config.yaml
num_hidden_layers: 15
hidden_size: 192
n_experts: 64
experts_per_token: 2
d_expert: 64
d_shared_expert: 128
hidden_act: "swiglu"
moe_layers: [0, 1, 2, 3, 4, 5, 6, 7, 8, 9, 10, 11, 12, 13, 14]
router_score: "softmax"
normalize_top_k: false
routed_scale: 5.66
balance_loss: 0.00794
balance_bias: false
router_logit_norm: 2.0
init_std_router: 0.0205
lr_router: 0.000436
vocab_size: 16384
norm: "rmsnorm"
norm_eps: 1e-05
tie_word_embeddings: false
optimizer: "laprop"
learning_rate: 0.00103
beta1: 0.9
beta2: 0.99
max_grad_norm: 2.0
batch_tokens: [32768, 65536, 98304]
max_seq_len: 1024
train_tokens: 246300000
max_steps: 4036
dataset: "wikipedia_en"
Below are experts of layer 5 (counted from 0) of a mixture-of-experts language model. Rows are named router (the router's row for the expert), down (a neuron's output weights, with its number) and show model dimensions 0-191. Each number is 500 + 25 x the weight over its row's rms, rounded and kept within 0 to 999. Numbers have three digits each.
Before each expert's rows: a language model's description of what the expert responds to; "comes before" lists some tokens at least twice as common just after its tokens as in all text. This comes from a sample of Wikipedia text that the model never trained on. Tokens count by the router's weight.

# expert 27
It responds to: Two-digit and three-digit numbers
comes before: ".", ",", "% ", "°", "–", "; "
router:486514531489528512476488514547517474467542495544516532505464484514486504545513507539514488472489517511463475498533514527545537509483469514484500471483492493537505540492494527521503472488475477470480505536441507510447474502497522455477515540538504526524569519482531517481481483500481500502498506502506513498523511463554533519538477536477524476531475484548518482511501479529502463481483481451512530482510458531513468482492504487490519512451494469496460470494523467483457516480485520471484461458522493505501507474499480546485523472519484456526472502500508477447503511515502518490
down0:499505469453439457475483504507522528506509505477512556479515470485500482516502515506507515493467511527481494471528522466480542509526508572523491513506487509545518476510497494489539501495464530551478515484473499484490503532490511503511493454466514498506480468452500507502486537498451516493498503477459518530532503497487488536490552505504480545503487491520517488511516497506496490506547556558492458487496499471523509524477481458471502484522517517490493505501501521526524559533496484529560524514490481458500545521512512463563451494487523520469468491503469483516518505482486472534
down1:528470550495520491485461478482495541519471446532464470461523495471493514505523518518499532492481474483507506483514497522528515479519497510494514530482498481465479533502513448507515502490498443524484518509510571482501503461492474510469474538485532505485504471523475532538472457484478460466510472505501491458520462482485513499527437515493473486535476510499462493470457512544485472474453530544503510440528458519506473509497510504480526484505451474498459496508508495512455498519510529464485546489496493532486504503489472489496541511521536490501514476490508494502503519492544541484
down2:455539447465490521506493518519493542517496501498522489538518501533505524490527476514486491477514471534478489533504493494477520496504496451508478525503490535488538489529462516486500523506500526500515509515496479544531501488523478530548555464502495488482511454480488501473514513488504512528511505532519492486504493540447498504474508489458498477507530519544528462544478516531524529509561472513539506539503513469462462498522503497444466488511528490491482531481466446539525502495478469520491498492484513457517521449479499500501517537488483464493483573472520486503479485505483446470
down3:512454585508511506534479513518502468523504495512513508483502493486517479524521532519486509534477498494503500511526531547504476476497461470496499485523493480478502503494532497511499486498477486536517523484537532466440524477484513496477482551550486500504516542537504462539476509467506476466507474460497508553496500474491532485517470558506527462511436514485479416514525506519443514478432496477501484495505488520508519518518499467515501503494475498494501475509493486486479504492540509499468498485516456548524495489508480522497520508523540505502513479504519517443521507522515548504
down4:510500487460481548540515498503482495550526498545515508466493502467532468518482526509488526509469501503501520501491521526500492479519520465511457522506500490448499497508514520492473523504476506517535526459554509469494509507466475519499476487507464476485479523481489452527535511439475466489507493490517497537507509511446489508538499521455498509489441521510516499484536488502469480523486548494506476470503504549524528552522486461501466521505484465513464485523460474551460474503518475517480500488500464535493533493521496528557526522486558515489469489553526516488502476490508513506
down5:515494485546513515528483520490493525481512513492474513503521499456526536467507525530506508515503505514472482512482477496463505477517521487502499549480475520496491496494527443490502532490484483430538481469467521488497512502533508519507486469520528513499497445465466454453505534469522510522475519571462530500505505500471499505476504494502479480485516510538494479495498468501503543499540513519539507494505500523506509481496485537478470480524529460484508521495496486512547513511477489475462493495456609492460512500479514496461443515478485464499485518501495489536472523530462483461
down6:495495424519491502520482448473517514464512461473479514458477483506486488477492520512496477516518495493519465511460513521506516489524521489475511496528515485506505482457503507484480499498492473502480477502477487556548505526460476507527475483451497485472476474455480506545525469487503509523484533529498464484511463514431476486492522487511431546495495494533469516491472507473511472524510489549511522476538524498554551519487492517471486541512470513526503507504532518513512505531520471479497473566509515500522470526522535480516482472478493523508482488557489513517466482511512464480
down7:524514556494451475515522507500511456492507490531498503474506498510517460486528533484466564517455499467473526506517525564518529496523531481515496485499472512486489490543498539508503489506482482522544543484511517463489517480481487562515489508469496486504496501491451477537518542453490468489507515473470486527482479479525519473531483547484461501526463518447494489523524503513500525508487517502504470474507477568523555534462479517485540466505491477498471495500486506485480524509546441494481508506482477484462512504518480519508506510498537489504507475508552461518513495500523494523
down8:494505507511486499479493502506470511540477501556544560511513477462536510514493484528464537498482485524497514523502520516519500470506486459504517497492506535477523506522512503504467505530499511530550493483523507462431524494517501496507547463514502467519545525503480475457481552527517518431505484479535500533463503487517547498490475532485536419485434505476521490523523495488460517453508497491476466501479479540471524495507517470487513476490487521509483468508461470455508538507498520527497488501497497535519498468478512506486498523498535491512525535491521499487461483499499540485
down9:490474538533501540463489478510498442486503513546493495478502541497499498492500441494523533530492520499473537488486500544497510502514487523506495511477491498498523477483470514496503481491516489540522478485505487491521495534517487539480486523506493488444508518529461525530524506530505507481550532488502533486490481516574525543532538462467505517485493499490528522545493495488549504530481474473433506506488505454443550541483470489500516463490493526532477530494463509532472509489482506503471486510499449510511514471516507497498528491523520477496499490519503508451477474491566516553
down10:484493484496500518480503508513509517470430496530498464569511503524484499464511457541464500504527490521500512524519496537510447506489482487522529477517540517471514513500507519490506523506497481513480466537480512509503484494556525474527558483530520546528498528491529510466497501480479507535525513523502499495507486511491559484508485523489488467495543520500526472539500479497463525489499487452465507507529525462496470480504498515492505526487488533522486541503483483447470493494468489509487486455443483481508454435471492532434501531556495495511520522489492531467481489523503498477
down11:488544417507475498488492484495486535518507539484504510551523509512522512480493507519482488474520513507491483534458473475478525501518523491521488524488502527502521454498459497487514523497488515505503471502487468498507478515498537527516525426469478453492489492462500500460527554499487520521480519526522496523511510519440479488468515502502483509499554518528516525528499492506514512504591508514509468516508506488503524539534480497459493493527523486518502512493475499525553530520486498525537509516489551446460499511474508477479455535452503520474505528489503484522471496472463458491
down12:482480571527540515500493516520507478545470475488499503504519473476456500499508512495493508520525484503547549496536518516520490511471499503521534503519510479480477520473561486503467482519541495487491488525514514478492540493523499539455522576558526540490487535539500523502470489486500462478521469486483516508504471467486533511523491544498523461488474499486502466454529496512481501455449454492509497501525498497487482480514552513503522502486472508520534491524475474478452489491499504473459507514508464542521478499466492523490539475530525494528504507461481513480508486537534535486
down13:516497520510487481474481509467502442540505537500463505526523472470517516516475450515456471517469509533508476498535474506519486475531470512500482487491501481481537507492470529464541497483520503514510495497492511512485484497524551418486514483528516506549532483513490479492469526503468479519482468463490527521495500475499538540512523489514537519550511508541484531531517478487491522523517490475482479480519500517554480496526445464498460510510473509446482518482515476478502511470454497529494496430468474456529481493478541494502476530531523491494467515483502539511469477494510494503
down14:511527493513509509523514464521486506516477554539512510490514523472533503494512538511499491501495512481493522500484483526484524521491514467509509490497497489488505459534477470500486516489519513513572523488564500502483494479494503535495515445471471475507460515477527515527524542489493503478477490522512518537460512484465507479471466528503488478505534465486559463520530475498489439509494540519497490535463521500505495522503508520529488440525535485526488502523484468537544505466519539482523541507496527522464510523533501517514499530422485466448521495504517473439518490496501492469
down15:505476605515522493530475508487505452496518486527460455514491504504532515475510509507499512494518487522496521479520494524500464479488494508483499493497502497508471518496509487546469498491485480481480507498496502548513504528526500436486452576552524521537496538533513479531507471494528488531539481473456497498534483519506502487501499492487527507539466473483499455461482499473464512519440523465516533482524537502504483502498482508541530482456492506504504505504496486489470446466488509473479514485485473527528500466508494540507512474580512486513496493513486500497509511484521546502
down16:489479536512485477465456505514493497509523474533489506502500480455472490544495483510494484531476500502498473476530527513512514489515483518486513490498470475525507507486558501503474496535495501449477492516422512497469475469504545524503503537570521553506515506514479522531511495504538465512516471444524547488491474486526501508527463495516508545523445513500494472512512534512496450531485478498512482487534497501492535518506515494512531497508483461483476483518541516479493527489456512506534488472515457500538501473510543481514500482574508510481528563489486540479517494512498523530
down17:534493513503494467512511554518527513493529489478512560461486476486517491557478494462474562486507492479474483465495543502505545485472505469496526478526494494536522507517486488476533479510462512539479482496526498473471532496506482458521485492473510516480495544477458506547495453488538497537514495511543511497541502483493482491528508454500498491489534478507474519498503502507499480480491471525479530503472493509524483473492522502518504493558479512482490501500468498477470520525514490531490483564533503555498514497536497454529491479493528490514461526501531498505498511527595508458
down18:503542412483479476484517466489498548517522503471509497539489496498512496479469513493484478488487511511460479514469487470487550493513527458504475509472510510497517470494457508486532507515481521528489469483492453522535484506510491509514505431466486492483494487457522491490535531488495535518489523551511511500495512509476490497468504471508466527484572500524524539515500467488500471518556528527517504522473518496509511515501503522481494520521515504518484484451484517514552512522503480514539508509515546469476514507508509461494449528446479550489497508555495491513473508497483434495
down19:507531500471481490503494498483486532502518481458499507470528476491480539515493523497524496485521509496491504524479481419493524509502502492486499521498541487493474483505472500500478496498483496501485473536489490552507476532512477495483523454411509509480498461431491517462492493542498519534499520518484508461504485526486450507541510457527455491472544496533507541474480539503531500530531476526485521489520486517482517473504503521485508527509509496510545500479516550499526501536484506522544549547495501488483494544514515472490493455479487540524501516545483479565464522490520480501
down20:518493561458517486501504497480510452502486506514509479507476492486505489518483479516518476520477523524507537485502495495501509492525461487491458505446483504481488525522533500493522493505502510494482528486488542483473524513560509449515471483517509454525498546523505491533518516502519464519485522483419508511503531476584510554483480467500562515514481504509531515509499473524508496527479512478495551448475498520467456492488514545534498493468441488503487456505536512512466513506489487487506497483490473540505469467502471533453492501521517497543519500494501489514495520550503529509
down21:491523447487498472506511475468506526488509513463492484507517489514495489477484517507512489482509491496474457510499472479469505494492483444490495532489512484509497501470473494495529492515501475521472470491527487508508476503523447530476506462491474471482471539473543507476486536442476565524507472554484527516517506515452480499453489485503507486452577512517501505509516499528523483513545535522491478521481498511503485495534498502486452535521525520501550535475495523522545467517497536507568535489496517475479465550497518477463477504484461541498489502537505502501478519492452477476
down22:491515503515518458541510512476526525476505482470515543490494509509519530515520486471495488513490471498549473505476507502523515509476494528477525487485523469500517482530506513510494485492504488550505518524476464525523483527492533484508446488480568471474564472495492500476515463527542519532499549495529483474462485468530525457567560489488541510516556454490474501478473520455485485507492523478537493525506472516539503486521452515482481480490555496501495514500524467490514483530533509505451475490511506510464515508494489481508547458499504496495476559502483505508483501499538495500
down23:543470550508528510514508484492522501480492464533500514445544519484513528523533495507556517483497454491512498495516534522494526522519521503489545458554485470511533493497530500465426499518500510451505516498521503488484485505488518534505506509511446496481527502481517519504503497465504494460462470495534492527517495485432527487529492482515492510524503467498528461488514535515465472490436474498496492513505500476531512518465511491518493420519489498506525523491516472498515486531512506479513456555537504514530517517559489491512529516470469479472484498466497490458504520487482500513
down24:539434504457482503491482496511469497533500484472526514530463475476490506508524457483509501505469514516524464476546492493468463496470493464512499525501513511519515494493535524482526451494506478491525503521502503524480547506558481482545535534580504525465498517527515499509479490456487488494519468489501520463482460566494529522479490504521494502514472491513518463484466512521488441514506491453525501484555506520497472501510488478502472501452498525479487499498510480527493441445451506492485484506544537476513511492516529500495500476507541488540522526488523502513522471479503506506
down25:497464474503476510497519490536540510536514503456487512464443518479501508489549518493505517534487492486521475481517536502452532497490529515497515517489483480527501480492554469476540465507541514479551521509495507489521551446456505518520497521442501495486526493485498524493510480466496516421513497506528502508480485494471536490539522492519517524471491499531455491487517492502477490469484476553523498534467493472538506505516511558500518499509482504519511491472502534491516517535522494494514535554547531503455524539500509467511550496472514505517481490528515520509486503443521481506
down26:473497551514504489527455511513527475546498496474438518496466519506525468475503466496531502535509519489487499483522511508509459503457486487465490488554496506482521486529533519494504475475522492506508497507541522536505506502536535500456472534542490519506521556519483471510470518475513499504476471467482490493576471476494491512507523506519504545520493510497541508498498518501438490449471482467454516523543522484506473505495519537510509506482500522545524489475496498483470513501489526499495457501481437485502485506550523522529533528516501515513503503536537463485540508538499544485
down27:549541473514503526498498508527502534510475529551544504576515480490550511494526512509503503486517509483503519513475451475481497517514541496516497540484507564472489556534485480523507532525494510500519522483503469477479469527528476507499547485521501493500476506507505491476505543513512518495503496493516508500492519528504453492494522542504489485501539493523511526498496503507457509501578493474545483507488503519467502491540462454453506472504522480532467500482497445502521487496481492523503552493439523514475506512516496481469486524447529496504532525445487487490465517516503460484
down28:502481482503513531485490502546502464523489515537510500536481513487516484498498475507442481541470471486476491501492493543497466480494487477528506486493480528489502527521528500481516497485512478478515527520499529477465502440491518515477517521559506511509544490557482469523524496523499482452524511457524504513470518491570561513500469500476537463523413528495498498502502497475442483504477494500500482484520499496484513509501516470523522508510503529493441504544504482502473536498522498491446478473517498516483513455500483549523476530544527456503492504466521485492449496518503522496
down29:506479547517525508506501500540478441500470493550552502485516541511506545502512464529505522513485499490485517520489499521492463482474495488510513509522485544507470528537500536479487544479505482461519513488516502479489473466471521473477500536536472487548536514575509470520491472525540463453531503463535498502500493487563503518502491521494518492500426488448489477482479515503479533480472481471467487527486507484468514472507483503516536483471497520464481476532488473517449479466524506493456469466516491499478526490506484530510524531518500475503521468486511509468501482504507519491
down30:532480541472490467536503501504493472498549497469505498437454494498550445521485504485499499521457522493482478472515510479502481475495502489471480501484470485502479455484469504498510510505475482543512517446530545499498505529464472496487449463479476501498485469478459479527505505506516547526490513482492490519513498502546517500467491485562483528518507475476530502515462509473484509518514546514471518500483473543464516484481524474521464491525513515455527484487512534507529484494582493497524477475523507488506503502565508489548477478525467509463534475514510483523486520503509498532
down31:488510480520491509497499496504439533477448510535508472551550533497505529472538499567511475479574491504478511532494484477484507482527481448505511513490507522495505559512480522525486537495464486527516433530526516495519486457532504501484483466508492451511522510530482489514478491527489488532493472503536473475477535497509499497499495497493490436522501480464523505515506499507511486524507503506515482483509482520477463469521505462530476473502547476489490518502486484511532459461513587484502513451491499501504510506489483547467476514501462465486522529485493480488493524504477501473
down32:495577433545472517488518478491511539517514496481519499503521478493511488496470517505509497476488538517518454543475499533510540533524522493515498510533503519519514435522472513509497473500490513514501478503489478499514537531479518512530504486453481462506478508511518499513507517489472514496502477525514503514511504496422477491496564516490487518481557443481508518497515517501540506490530489525505474540490519487527532548519487522450480510551524525549514532473454465501534472481513514531540524506490498487489467543508522477504458538497503504477526532513507514500483489503513471470
down33:469503515559505501527485468470483493480507534487472538546482545479503493467510526500501503522536503562493518516477477524503512487525474525506500499444501463485493459499469480514475564482483551499488468487491490490494534511548547494510475521491568525508496507506474531507494488504510468543509532520473510463518509482505519509554492527463530513482483455501537507510526530486528517485464489497492541481528510534532500520480506480488510461470486504542516480511478535487479517498540513477501547511466491500524503531440511529497478483518465507495547521483466471494502502485509548505
down34:500547430510456480491497479485491531512508526474508512529506521491506513481477493519487495498502521506496476540447456457480531512517514470513492521487507516513505448492462497476511503485487510526514481473506482515517477526502503508503507428461461459485475500462513496478530542492482533530478521560511512523516506534451474499480507485502487522495568507498517528534501494507526510516576525499518476536484512508486531538509509494464486517526535489510507514465480508537547515519504502515565533509504536458470496537500516477485469523450499524479501513523495487519473489483470464490
down35:565473518496493501505434522500499561502518521452498482495486521496533511534532503523511490519551514523539442516480538469515523486491494534499476486492527479500498525474486496482500489490526480500435499517489515491485500509532505455513484465509494481444500490502498486503459459547497512473531506476531495516485524509469510506505473419550498488435504507481511521474534519473488493507512532503516481491504506448521455468508513498536470533467468478471527482525474509562523475509493524470491506510503544541507471531495514477495503462508489494489503481493491497512517506476473501532
down36:477419519505501503482462544483492468492502525535505494521513515483503504518501503493509530505497505567474485530495489482488470492461467496472493480502548514486515517502535537469471513501473496511526485540518494510425513498524556495501537498535504538463535498516475480480457555510554471489467462491484532490504481484500519517489480472526494482500502527489543497487448525468516487515476476474524504502522476526533493484534509493525487516456524507509497488511469521511507473482488485474460502484498506514528498516509496533461551523512474458515546492479490499479461456514461542532
down37:491478538505511525548484471458502523540519487519514535479522487484517490483519477485476451489506520521482512532531477475526478509518456486505508495475515458503516483511524481516450459472478476483482523512504504500498540516520510509501490476518483493446514510456467503454478541480496442506500479501498504505524507468480445503449483488515463497525476523511531479490498529474474489484483524505508486507481521473514492490498496498516520453542490487470500459500465498536491504483482512525492558495492584537551478488533503481518482520536547530465555499484485509560494494515462512514
down38:494538437518489515513485526522550488479509500496485492526502481497508506500521512491450516527493477474533504521518503514496506498489498545473523483467508495447529488525534491478467492503537501456483517546477498509465540480494526505489537530525533511505507486504524527481527467531489506489503510473515500527526530458507503478505450476497488468499458524495480480497495527428464561510495473524517455498545532478507484519516543516517531492533462505513489534540485491457493492505486523550494468505497518511475460470466485499508513522569494468495506546447475500541511498527521504518
down39:505492445493487487523490509499476547520473494526532491513494520502509474461552516466480517439528493467511470523479503542477480480500544469485509508456519512495507487494446456511511527481507508501469534479512485505506543491486520529515492486419504414528462511515537502521556476496527493498448524512529468519480523517459494471501479532496455529463531492506514501470487484496511519482529525506491489519524528504470488495503477505479500515503447492482471530515496466505489507482484487506480524495501567509508497511479465488490499521449479519463488460502503522522506531476515469495
down40:505469553502525508529508520524521463472495507519478507522490496508500496500503485503527488505504486504478535471508527548539450513463491545497508465487524527487464568492519513517467526489524484474460524515498496496479487486548488485514516536551563521505506487544502506494487495527523504513496499498505452494489525514577523492513480497503545464464470517516501514514466485486485491523460476472476514463515496493474513458505498466538491474492514509462504495546553508482480505489496504460459472487501505509501537451523460526498467451530510468528503480482479480486485467539491477545
down41:513484500485503457497456514517502509480478490481537512509521460516525516484498519539501528526485483488491472495503504504521505490482485497491519488553498482501495536514483496498497492469519460534476482512502529475482497455488520484487510521507516548457494475502501471543490508516499547479503482474448501556539497487513525492511488473522521477506437543551468442535500475495460576525528503499531467518460503506480521497535471455509545498517453515490496480496491482463507505493507508500482522533505450509492470528512495509516484534555547514513504478459493442499468507544508519469
down42:489516537495503459476459494498525518524525481476498501471475478465479510523506515482481489482490454496536494483516507478504561503513474507475483506499481512485474489477503513550462474493518462560493484515507539469450494440481498479496472490443521504464518455466522547490518479504448551482483475497505451522479505463495514479502462466517504468540468484482528439485485486474501493524463540529486522469518468523495503520495512504533507472545502477507500507496476481469502552521505538520472547544500473511478531531511524500527474486522523490493500492474523478507498527509521520510
down43:531472440530522475502468494514527542543495504466499503493491474498499505481509494507481522485492505508523463492487537532484504518498502545491497484498465505502487469511503466475523425496516516462473513523500482502512513480488433503529550481461516448465540491535521536507532466493509526480446532511495514557482516493452501563489488476490500493486519495527530501501472507466540496518553463529480466557486518492513489522498487536480534531521480544470501532475494492479509504501484535508505505506513526468461481490437511500482487487484497489497492509515517477528481523486474474467
down44:498539512509507498491509485481500503513489495529489499522547456508539525509437510511495466499493548505489482500487499513493505507507589459510497495535469499485474514487524514480519510490446513541497489500523486524531500493479492508482455492483511496529497499490518459530488487483458494497509485497500485518540556527544471509496547526480498497522529522440475510485509499527468476515533524522494516490485494539530499518461500505514508527537559443518467518509501464524514519537538487494483515476498465477541493506506478471501483502463514491493450457483478527483456575525470526511
down45:505547518502492475468505510494509466531526510480491474482509526515522489498503497479456514494494509494474538456503522513503510524484487585496510507497461479517504454536499452509478469463539519535468471491513497461493534507517523475494492511530521549480530481487492519486495528534503492475496523491505546509510519464490472496482506529503494523522503472485529480521493483503517528479492475530507495558462533485482522544498475464494562537482509498556502537490450526498467549528517503489503522531520457510502483472522487463562520477522499549488526506482472489499509472485547522527
down46:528433552490509504500493507532483450516504477507528502511505468493505489541529506497531509500479481523490515491530544487542485480476486538479515475502512560493523530517529516510483488488522485487473493514529521534476536488538485486536547549535521519515499531561491493507484469502505474513489493480505463440484466484563497519542515499476507475473432493504490483496455495503507500533482482478472489456543477538523489508497493479517469491518500482458461491521547508463463458467456505474458514477475512495494515483523515535499485482521515462506496493504495523489526485500489529495
down47:508518472468463494517491496489519570514511530514504519515508491504477483491550499510510486494483534514512504500514496456517475510487497518490523486491513532473486509519480479557521494467459460499462520551535500493465488460517549487502484471543529497517507534514535502451510497529493470544476511496484497505491530468519485463510482528532508467536502514516520484497422521494490473472535547486551497484546497544539519501524474513460504502505508483454448495526566511490522486469491523514519501469487555507505510488473465481468493521511480504447493491522491488522498532492505531500
down48:494531457495477462508527502487489584507516515498532497509530501529489460515526528511478530516468514508487466486459513486521503520523547480478474535480418505486520482456485467518480533493502483475506491471517499493482509483467571541492507494506410532498478456485458482512528503526516506486472504503507491510542515513497484491479481518523491505519515466478490463518500508509476483479532564504538508521494490507511513486522490477452503513519508510468490530513539497581498530472498510508462512502522509520508513511485476496525503510473487523456489484463513503517496529488519466501
down49:485428526476478530510481489454499526517495484465485515476494504493461491514495508499540523490497510519518539494508514500536507491520491535503494484544503492513512470482505545500491497510499487458472540503484489547500528502476492478544474561486498510503457514468504524495509472472504476503521507484491470472520455498474550505510494511486552487508496503509488477508516572508506499492472516512492529450520444462555504507506482520541481460510450484488544457493534551490503496501500483488475504505514498510510512519471514523505513452509576556513545483498506529514528479476496512545
down50:507521462441496465505490515478496538495475510498530518532537500465463494511513497517529482491483519501515478504517470451508507527513502539486502497474525510524469510476503502493507484506559527472453484477514506504538512515508471501479559504507491483482470469448557543475509471478474565470472498524491511501482495521451505487487483457513488521508542500492466533461491492467493461540576509506489452514497507535492473482482497501502498504546542475485517522484515472515576502506460496511522515482492533491513468548486500499520485488479516520488488494507501523511522515473479448511
down51:533522503517519491488471498499502477476540532513507527472498469481491483509492518482487502523508511515488478494491500552529510505480512480530552521527495539485456489520485492527507501514459480510518499536537502492470511521519528543447526515525483499465516440492469525495501520469480540489497453509485494546480457518510492517482513531504480461479519533479498516487523528514480520478511476522544461490493453532489538459532525495476545499522539549527536526509537512500512471528501511505505503537508527501506508548523523462505445518525495509533479516470459465483472557507505451539
down52:505496470495459500516491508467508530514492491456457535482474472492511528447489502477494491490539494530518520483508460484509535529523501515500529495467514427594510465499497484487515506467500509523501495478465488488529497540505502447482484499462517528462449483455514512481520525514521504480501530531488506483518501484430490483492524473524501517521534510506510488505500497501516487505488520516556494536520513527532502525496496506498527482472482495563547520517463498508518526523527489484521533574513525498526469529475492477525461488497504534522531527486490483544475507486525507495
down53:524466533532487485501508515536458519473477483493466521492476510476472524531506513543472495530503494490536451537462531490515499444500483476477488486495542498491509562489487500530502574526478478498473490519508539457459480501506546490526479511461479485517513502526475488527468470512525491517485480479491471504482531478514524497477481502502486486462480484533501487510522499497485536518487522508465508450539464535514464477493491470502474526533466489424495492510523496445517476492507514520510507458476495523525506485477484539485494519520496494508464495510499541512510557503494534445
down54:509485484471483505489476548516498493486471526524515449538468505500501499491528465514447509506514515480523498529519479494473485482520496449481499497491504524483524559468481516519521527532513514539513489492490483504522499479479482494485517498486537507525518560554528439547518495528524480513519527457542487529490526527508530482474493500524498491518494488483494504513506484483459522506500502490463499490583474494485444499472463470527474494514476497469510504499501482474553474524495502539495476426480520499514467467476471552498515522523501494502490514559525555509496491486477505488
down55:484453507508512513478505523545498469486488495514505499553508457521518513506495475493526466473499476507492528496492516519524455489473495502493491486497501529460486551498478520494503512497525467487477483530485505513498512482556478446511513557551531530509520521536516520524505461538507504470515497493513489456470501517560535507532506453476538488515457534521482511512454525502489458511493469479454513487489526469498498488497512443526481484533494484465490497536527466498487508477471530467471501496491496530498496455516523483490471449545529463549513490449494518479499535536488497509
down56:468479590513497493488509515502534483461498501521492485492489448516516514500506477546569461489502501510520531511538535533512487483478431515541533515509475475479494527485530488501521488513503492470508510504477550463505494522521539479476474534533508513489502478475481528472478486472502491505508467488485500508517470470544524520523491461521506470509459500535466452490503507510477477517447491479468500460507463511482501475508527536538486459497490490500540482487493531533502499510470534463492462530468495493503488510484562518484527484541505478516495477497506474457518492466505509526
down57:514477549508501471513521487489494454453493505499477508514516497500472499524502503489480505479535487513520526479500486530558510478483437523510518493493512501506522489512481520515474534492508482513479456488522504487449522537547527456509478536501518545567475520517499525470473506538510484508523507444482485482511461479509510508506498485482510521491473449478477503508507509509529581489474510470535531490484503509514500500519517474530512494455440500520512539529533504447460450479511499507492502507487472502489507499517482533462483499592519497509520499465478504492536517517499525498
down58:478531427477472461465522526504493513501491506510496527490534472561459517484493472514485509508488541505506474508466483498511511484503510497502482477502499537494475482512475498520518528500498544539463471454515521515466493496457543503530527501469453509502494514495518485490524473525478524544476545470502505506444540509507513547498524477541494542533495477535495523524509522474514527504522520478461476540539526534514499490481481485470498499504470511474474462528505499484527507535517510517530525458497486435473500494483515474510439531465482517494466464516493500484516472513497456479
down59:532439555463534510506486510519487474502522481511509535482502447502485507547548489501533500480503498512526515471558541480526449482476487536503506450508500532483514529531520512495478485495536477470479502531492547530500519471508493470527534549540511535502527513545508511522494458482474466485530506468519470473498465467560485510512497490499512472538464493522478488485478516498475475500475494490471496455548461504519492493507479487499488489504475483462495494531533511493465463457466540501475497484481480506501539460502530516491483489508504477521516501475512483487534470504494540523
down60:525504511514527505515503543521520446500501483525473532541528468488477510474509485469475502494500497498530532506506488536521487496461506510501517490497509508446400501510522487497463557515483466490473496495516502519498521502532542483480536509541531505511478528540501483485499530519489503520529509492477566504487475536500481494516498485464498502459511488491523450517499493557564546499468522502476498538505482496476484505504490459494508498512486484509499538494477478464457478477506491538467543467469550486459492470483486518486492504553502511502508499501459484498482496533506456462
down61:425494527508526502481503478500511502543510486515549538557517472492468453534478488467493511518479509497501525504504490492522487528494491537510512503497512505525486510493545496476495479531495500475481503506437457467461488524542516486526563548567537542517513523508535514467492526515515497497509496473479525498504472481484479494500490520490550494499477528508501511495505537540496495469508430479534509491486482494520525529480509478509570508490541484537496507496501484472467524465461469489504495513505442508504508471486497507498519489539521506512523557455482519484504485500525490521
down62:466524521520480523511530477513505494454529483470545529506483528526491474533485487511500497522451492497509486482491515508511506464504504533524473500513483487489531490502495517503483546488518487444511483489469529460492542467453529469520451487510495544517494524482471511467528459486499482531530497479516470517510478489575514503536499499515520499555436492512450482508513510471508488487464497459478550447560508536531505500505513525496471462508473513478496499531496502491531542532517511487517439531513501500490492494525517520506487477542507492513479504484479523541486524480529523530
down63:489548411497460479493533495502487560484524554498509512534506529539531518493481498518473519490513511514473487494449477506492535483508522479500514508460480541509521487518474513492497548497494546516492469490474480508518465509479514503480493432447491503520487471458474503473560525507499520494489538519538480505500533509537484491506523491493476507516486479478525527519486469450473518517556540524482492509481504522512515532505505506493504520503525498529487525505503507517517534517498493513540486502477524444460521494506487502524444538458485517479530520477535458532506501472495489519